Experts of a small language model.
Size: 12 layers, width 256, vocabulary 32768, 96.7M parameters.
Experts: 24 experts in each of 10 layers, 320 ReGLU neurons an expert, 1 pick a token, a softmax router.
Training: 1367M tokens, 10389 steps.
Below are experts of layer 9 (counted from 0) of a mixture-of-experts language model. Rows are named router (the router's row for the expert), gate (a neuron's input weights, with its number), up (a neuron's input weights, with its number), down (a neuron's output weights, with its number) and show model dimensions 192-255. Each number is 500 + 50 x the weight over its row's rms, rounded and kept within 0 to 999. Numbers have three digits each.
After each expert's rows: a language model's description of what the expert responds to. This comes from a sample of Wikipedia text that the model never trained on.

# expert 8
router:497480543477460507568547529414493428523505498442515551597469427451504469490445448501472460581440448421509480571459385534535442460417426394534569550429473483542440513486613527395538495469491496
gate0:519409487496476516407517453546609546466447407481549518507525540500497531662430408507494519525467490444472591495536443522448445563529446470544458415565589559471582598482432510473517532486526396
up0:496511479559435584530547519526496530523549474410458389610453475407493574570427577499490509460494537492519441514515530497505489466510517494373523440563475418569461530463500536501521355541510493
down0:537548530476588478487540564481413490488532454567470440589581444533515634491447552534467512518410505442520470529423459514491551534491528477531504586457503616482533503535518590464538396461518477
gate1:434480453476498570558524501546566493521526555478425432501610459503439520562497442538556439537505479503488551463485400520526458496519541487572527547472422545521618414501539536499468415509516528
up1:505540461558492472490507579495496439536548458519490450501452425498453476528478436524484366575427525478439437445509486492497472404447417522587445516517415564564493403468478444517485478605509454
down1:544402518487560557521500465444429542453475377555546540453484444523484377474479482531458509565435519499497521494595475470433522458475593550486454414491505474446394411483494527507545412564495494
gate2:491540498537490505461549579410521453567477522492524498423451544494463521506531568458533476467441481479548535499517424467347554561389483477537457564465491461500473374440480430437490458513519433
up2:522555451499499540469561570457490482575517478487533474415440604527496542547556559484490487537516481481551517525489499460323546512445486534528417558448524487518438354477509556441473414503515556
down2:523517600530428491505480499423453523473463471472561451473463484484528517526595509467500548420537414532460451524420576499446411488455495413530640570565532436499363540541531498433519521390481473
Table name entries

# expert 7
router:516571471498565508507516477570482441527517539509447490423572524556472503481564553536468510481490584419538601613571437484567492500488525520469489591498532510506393494542538476516475480377481501
gate0:470439564533509499604544492456567450530543463423504500536500500543544540503512491493461464553394490490486559555525393496510523519477492543533553588613506514441499444545478389493530448537550429
up0:440498468586511520469507579505516436557435568534556389527531537514507471508508535383530479496482549585470523491536620398544441575514514522551512525549472522516390527499527459498519534558393491
down0:488492495530514556585492495527430448547402533483524437472491519437514476496488436443433560554548554483524489532493546597524474449431526466496511449463507458455448428537465467483466429592360454
gate1:520573438558467373489509501448585501534445505437461598428511493565423435566480550517481431505492591542509533514455443531406519535538481502477513419508480515573430604508362483565508470524528496
up1:544460504432528579470484478529449512539455534506549478539500584447563550538530466495496619448482494430476537582584485531599496545460547499507471566449489468502552457504562537446509548500539461
down1:475444507559583482530622551517517576602504538552511500488479429532483503479638551566497487506473491397565466574521519461470500616456475481537526490491538490507476484418529491485485502521483607
gate2:539546593414478514519487466614560474533565489626541495478504524506501482461508560489471527500446565490457426550522526569421565481529567408570491556540448493495534533582600656536497438481422552
up2:590490449534482478447522530466486419516440571415545507442441539569460456507421516544482484524507348507489542390372504523474425498518430515593550497494557517473511479486430371576461554542578604
down2:508492457436516565432495500548524525489517541480483445486396556548555549498567412489513418523502436487472464607562597497503471470506492556478506483564482546482483558589413526482578436447470508
Adjectives before nouns

# expert 5
router:509450433423401442499523565404527457537499514449459399531500498529469468436506423409509539446485493570562456427434485498507532487544449500501424513467489541460440494558515500437488456551562428
gate0:512528540530545480517444511506378514455487450560459584465474503385553464507498550569543541500493425520456521476499532476444456548439434554439490443482532444515547491435505547477412505489460441
up0:499485568517434498519391515372472450423501455496513452404585512459514468388504524575516564525490451496477522402513463501475555431561523524477479525425583453489552389539579444480455411499423480
down0:494505419530439408463506551454502547481517544534544461480559536467534541567538558503423542456541522538558508616533442405505531539591478596502497472460486485491568485562394468381481548497523488
gate1:496401471359496576488446602517434523500448523549484402498446505407522481547540533558474490484481439452483428447475523468470383503550530416505449493468561478422375579441464458564504433545564571
up1:542485557539489484536516489446519501489550424461516548502474462603492435580486537455518496577498467423433558597474506501564517428404586528498556452516472587555585447573521485540512540468577486
down1:527550631437449539502477457438521484461451474480472577491535541526492517532429505528580558518564509559520605452438512507480536564510488579511472511587561428448497515406454452459550442546575521
gate2:540448491499441509508525439472431417454507449464425435507435451462552434520439615473359482523529462602504516418513520521526536484544521485437546507490555461569471492414528450511473483486520540
up2:584573480472482521505568469598508581497487480510479445546605478492489482473514545515538434557478443459508558474455428439508465595521439514522469612497470413488506509584593492522462475451578498
down2:574596449494569472590540551448444482559558501517491514522506475557446498502567426592542529501515507500574460459559485494510438521533529546471392583562457453554473449563459501620486492413538500
Locative prepositions and years

# expert 21
router:476434538513457512518463544443483437400499495469522521553503565530518461430525526566592472502490473474522497498465486509565411511491475545444450524627512495516489537522564488464491464460580507
gate0:492489617543534459516429507430558479480481486469475458542466566530548503450524546520520498451513386503502526464518516444492410630552466525452528458451501449500641474513530425492502507511487489
up0:509518376518426539513560511567544491508467567494448507475589464456472510497424529446432501559392503498473417574496513503469500388497517583463538489492457460498476480551431650494560480483486504
down0:470387541518496579561460470558490471431550501508375419475565477502530462574553545528501487467529506458514498503553515450599512484529552419461512543415572485505529497560479509540424428580474512
gate1:507416434570528471486506565493521440497514513597524526507557526544454463571543509436371380528469413487533532475480566530502473495473535551330559513495543543468586531648569593475500544557603562
up1:514559564487474548513460551545482535468451349472477432566479520528435484443479515443555478571563469508495492496553434519562491467465482456473535526524497357583543426509426539404491570411496518
down1:516560537512511474462403493494537500474515491481530531545580538512472591427541560403589512561514474486508493492542458540581535495481475494459447549486480465474583506474453478507496626442518480
gate2:534551551460511465514500505520399527548555493567536525463582421416467389495558488603510538437516537496444511514502456566513508533436574604515500532506423364519428548518439489499444557495566392
up2:456520466476556437440480548546536470481502631459510535461528474554511565468502451443525464441448541566502445461449559542453558494451546494572450544386481550469544496541505506499444531448466471
down2:568542447589435488481451502495473579481490590569555496591476518540562488620481619449467624479576505486546415530450452470484559550437484537466490556539406540482430450506483537557531537479513471
Word-initial fragments

# expert 18
router:518518553418451530548575537434461517462540399458506589558444428526485540491441466512500537571606514475487557498453469473531524441509513411459524471475492351447461447585592503432520444451519537
gate0:479465452458461555529483560500460501491484515518491556426564531452528485451456433517580453520488473493516491448455465506562367573500445467410478507427441589489467498520460549470445467579623432
up0:525416418493489545518459441410471503518492512477546508602545524487433503522640437525477519472494520573585357522485494576439553498467574454543469568570450475422478563424490534553488498487474455
down0:558512534524420481510499380531646513524511494566482532462538495485529427507597502522494481511514485471497594610535543559653537465466513537466513595502404490500540459497563572499499459534437519
gate1:493517501523462380477486515476513520559403518444569554463451595580548573436472503428409516531481429506488481452396512538476572572535516581496587526498396665545509458495526477480453527521555453
up1:552497409462511569447427469554449501505570566540593553515582498565451502471470504554507463604504423439543447446479542461502499461362486531443472513448413431533429463518453441449445462447630553
down1:521516503524557505582502592496441454544454452536373525413535464406488488509474587446550539545488505515396483529491546513427498560454463545484444463551446443530458529470473487498515485448459481
gate2:562450531555456537448451506489468462534544510540464494495412476455515501466590490497508446496440511419425560451488539496436396469492534449474502427526458475523506464471436588513561456438473427
up2:455503546433502465513498596502533523414490477439442384439476468520400509578443432530444532512573545528496496504572491474526510537500465539537412512482511435475499486511508555521469443551482563
down2:469531467485579499575440483545385489568457437500570537498564492463461484430433499488422529502436562467506494566457501461469537534586493561499507657471524560473590534546485481539488572528485400
Word endings in music text

# expert 9
router:523575560529473497523579542483534496464432557501489423404505531444472477456498515522418512437479549539531500562595423580471452418407535521490558524472424505468507490522557484443468556577364506
gate0:536462444471495417484543442505472389511498585532511491474507501451543513449536447422520489502454508474489511502514424446561578437540560495504513334610520493608515515471508487476516487494510463
up0:489518554480463430528525484543488478508508521412437492546557473520528556504511483534499498505614514581629541441552495518512585565495511548431587488437534530522464495518412490559635443434490520
down0:493478472533538529541462539486546518589414526469492535540472477430418476519455464592455474550591458516456446624458518445484453480508524470508487528428403462493442505486540488481452631619403487
gate1:510475545495531512519545481446475411552516483557504459618543509467461491524495541561538586528550539569460521411493501590444567535557553511528551495495476532539522505511527329456500557492527463
up1:500530505466527513547525446503476582519475539569529497534510485513466550345568498489489557568532542438425515509502497500458540470530489453547537509524505497573560467546531307530474479426429488
down1:566508517465578563563469515535486453507418534410569511431497556540487493500484468516490571472458504566593492492486432494498466547580459432520485412556458504517539556541487513531487482561482538
gate2:541507446455467395479486533547540563417466443548437491580491562457550563558459556499437504556428559500502528561494599565467527537507474544552540457544460525429468515469527475495485537565504543
up2:474578486507402453560525439480506552584398510518494524432600470546573485511542555461505552433516525503573556470431495482467493511496484569452548465592560430481555561579538392434501588568509448
down2:593503531478566502507562480511498546446432447473451541523556488520486516560513559520486445465513527462457541488559509438534512487496533471471564466572559566486446543450446461550528460563424567
Action verbs in narratives

# expert 1
router:506602488452591494534469511456421555452562499464506538535580527458548501458594426481524564461507462546377533438451489506469488527472456470502506542500525510582531430549451517581406453461512528
gate0:622552548470470365541530524508451479546444567539545523508491475508433475547533540429454487484470409495535515478533467528584446514469462498503500479503494502508493474501461426491552539439478489
up0:560458509501518580538463441461465502455448568583590497429557555483457551523647468551448520483507499450434481535522502511477510509530463551513564438520505536491428465520490519465434555464559458
down0:474531527540551567453522484528557492534430451488442524654552415412622468464506482532434443472466454488461494557487515454491547427493500546560479478432484418513517490561553469514563455473474460
gate1:550442526505433413473436595519537581517566525469551449480572504459503524526460411473544509522522544472509459479564510516467464539489460575541624560397507509419469500510540536456455491451562579
up1:494620508590536574356522411510569530479509436558528501520493571505571557502518501518463525506569499533375552444477544444401524562576474445447457534514536481430494466571436493482524463542457460
down1:516456527485467581464463479466529496494436452514536466449486479532534579541469486484508569532586549429505483457520386622450549479455497470419556535522505403526512498565490518519476496532568509
gate2:483433539545455541577472495477466474468486477567383541516538511490485478390459603503412546453534442430575450539556542392514459507465443529519543438530409507558565537483484517488446443492534543
up2:479438510550506471473508508478505432551530535381504463449444585513537464601545399529515529493469568546488540508455533457518523435486529406476438541431509539484492475484529455535407510533423563
down2:584541501508613514606457519420581485515424455519449475511495433419507503541437500477586421516563469608329475440529469578457567542582442406459485456576544389480495508471467499523544521459587484
Table numeric cell separators

# expert 11
router:515444445441404462487519534444497455470494523416447417573507480532479446417518412441495512445469483541581480419438470495478517486549466481538394522486476542471433533520478524453527482585572448
gate0:462479507500535560455650502566470385547531518435525554494440504333522538526513453539506430484513495525549573519519521490506435399574550416586534558549488484503517532474548446512458515435561527
up0:512580485478561473402530515465429455530518436562504526493535465467514563505508461561607499485422492487568483553459475502519469454547573507465464601476544547508557510522487571582450530505473560
down0:463534451443490451509538531489470543504499363479524507513550488423452534518466503475581506452573388479513519430504499517448382564511489576537470536477480471536591560477493478582567488432518576
gate1:530455473532586638501415514512518572490547479452504452539470474527525497514530605480417542528530477508505547494500490563556433471426585544548469452465441483470545515465580595558494481454563576
up1:450545552504398411535475464423531422491447520542509543396540532509500499535409470480558485460389567463580462526501538482496523542547440449481501583564542517454504502432426386499584543528396490
down1:542501588507492530562515516600473506557472492446616416547417596467549421491486425487661493469508498532488445526414555442496498526540575565445502572482435534436488489601493524528533520480529502
gate2:591494441544565518535526449499479563516408518457404404475484557455461434512521571571509449495575536597527569447547508426437469537568589505479439513468563433551476480516555464523581570551581484
up2:609544452520568536470514449442485563548426524508422442538515502491448469486521549553543491507545466620547549493595456436416509508575553525552438487443531444602429487535535438509581597633560493
down2:536631475536489372460532483524524400561546491478481522630436506492495475481463508542437515518363531475481482499526456531492571495554508486490524537522559480460461524463537469566549574485532582
Dates and table values

# expert 14
router:476516430436551461551476469471536497485474412487499436552468441506491524483435519519456507431480453541547464504455520514555599504467529538518479565482537498443466461535488526614523551447423436
gate0:457545515466490506495520462497457481504445477477602526532456528430485485489467504490560520614534510567584472499429540458499488545462416495511462516432609497460442502468447574451504470448432475
up0:465478461390579524427524495514493492489481477447618439520500530420426480478444477466573502614517512557490540497445530443518491582470536545544470491400613497423418490437465501477470515460447482
down0:508511536539522550463505443549569433461502475506449463478593498573465419478430515524473529541468534512348514522512547466565508480505527461465469586526453438428435531518499566553507409456471405
gate1:402472505439524544498550479444583553546544544469514428481476496519476439514532436487441425474411614504538492423449562509525573469471437538536519560488480583495461493536452457476583493544529604
up1:508406447422448518554553516532487616518407505421409448509459425534484421486453455534476472368482571472533579466567490490479471548482520407568496550508480491475463478489497507602462434383547517
down1:555571574444523555541445433445548557433463441464562506537505536441548484492520565452506579571478488438536521381435477520469555451404466496404547426338561436400562464596528480538530502511592498
gate2:466576424499525537524458506488514565691579511612563517494506482510467492478514518407403556443513484488487498417420489598555554496535406578483501477439463474508530450457436511518458496518404475
up2:625460596526456449547589481479554485403462459396524532490487516475465500447487473527496438517514455602507591513638581389468462465465497505527473495514552525487484525512538483538524469509533512
down2:488453548512724479526546503504498433520480463536525477616581471503523502511515573443577472479540576510525538456646559531513509501550519506497556549466592485524581495493486445574482557526508477
Determiners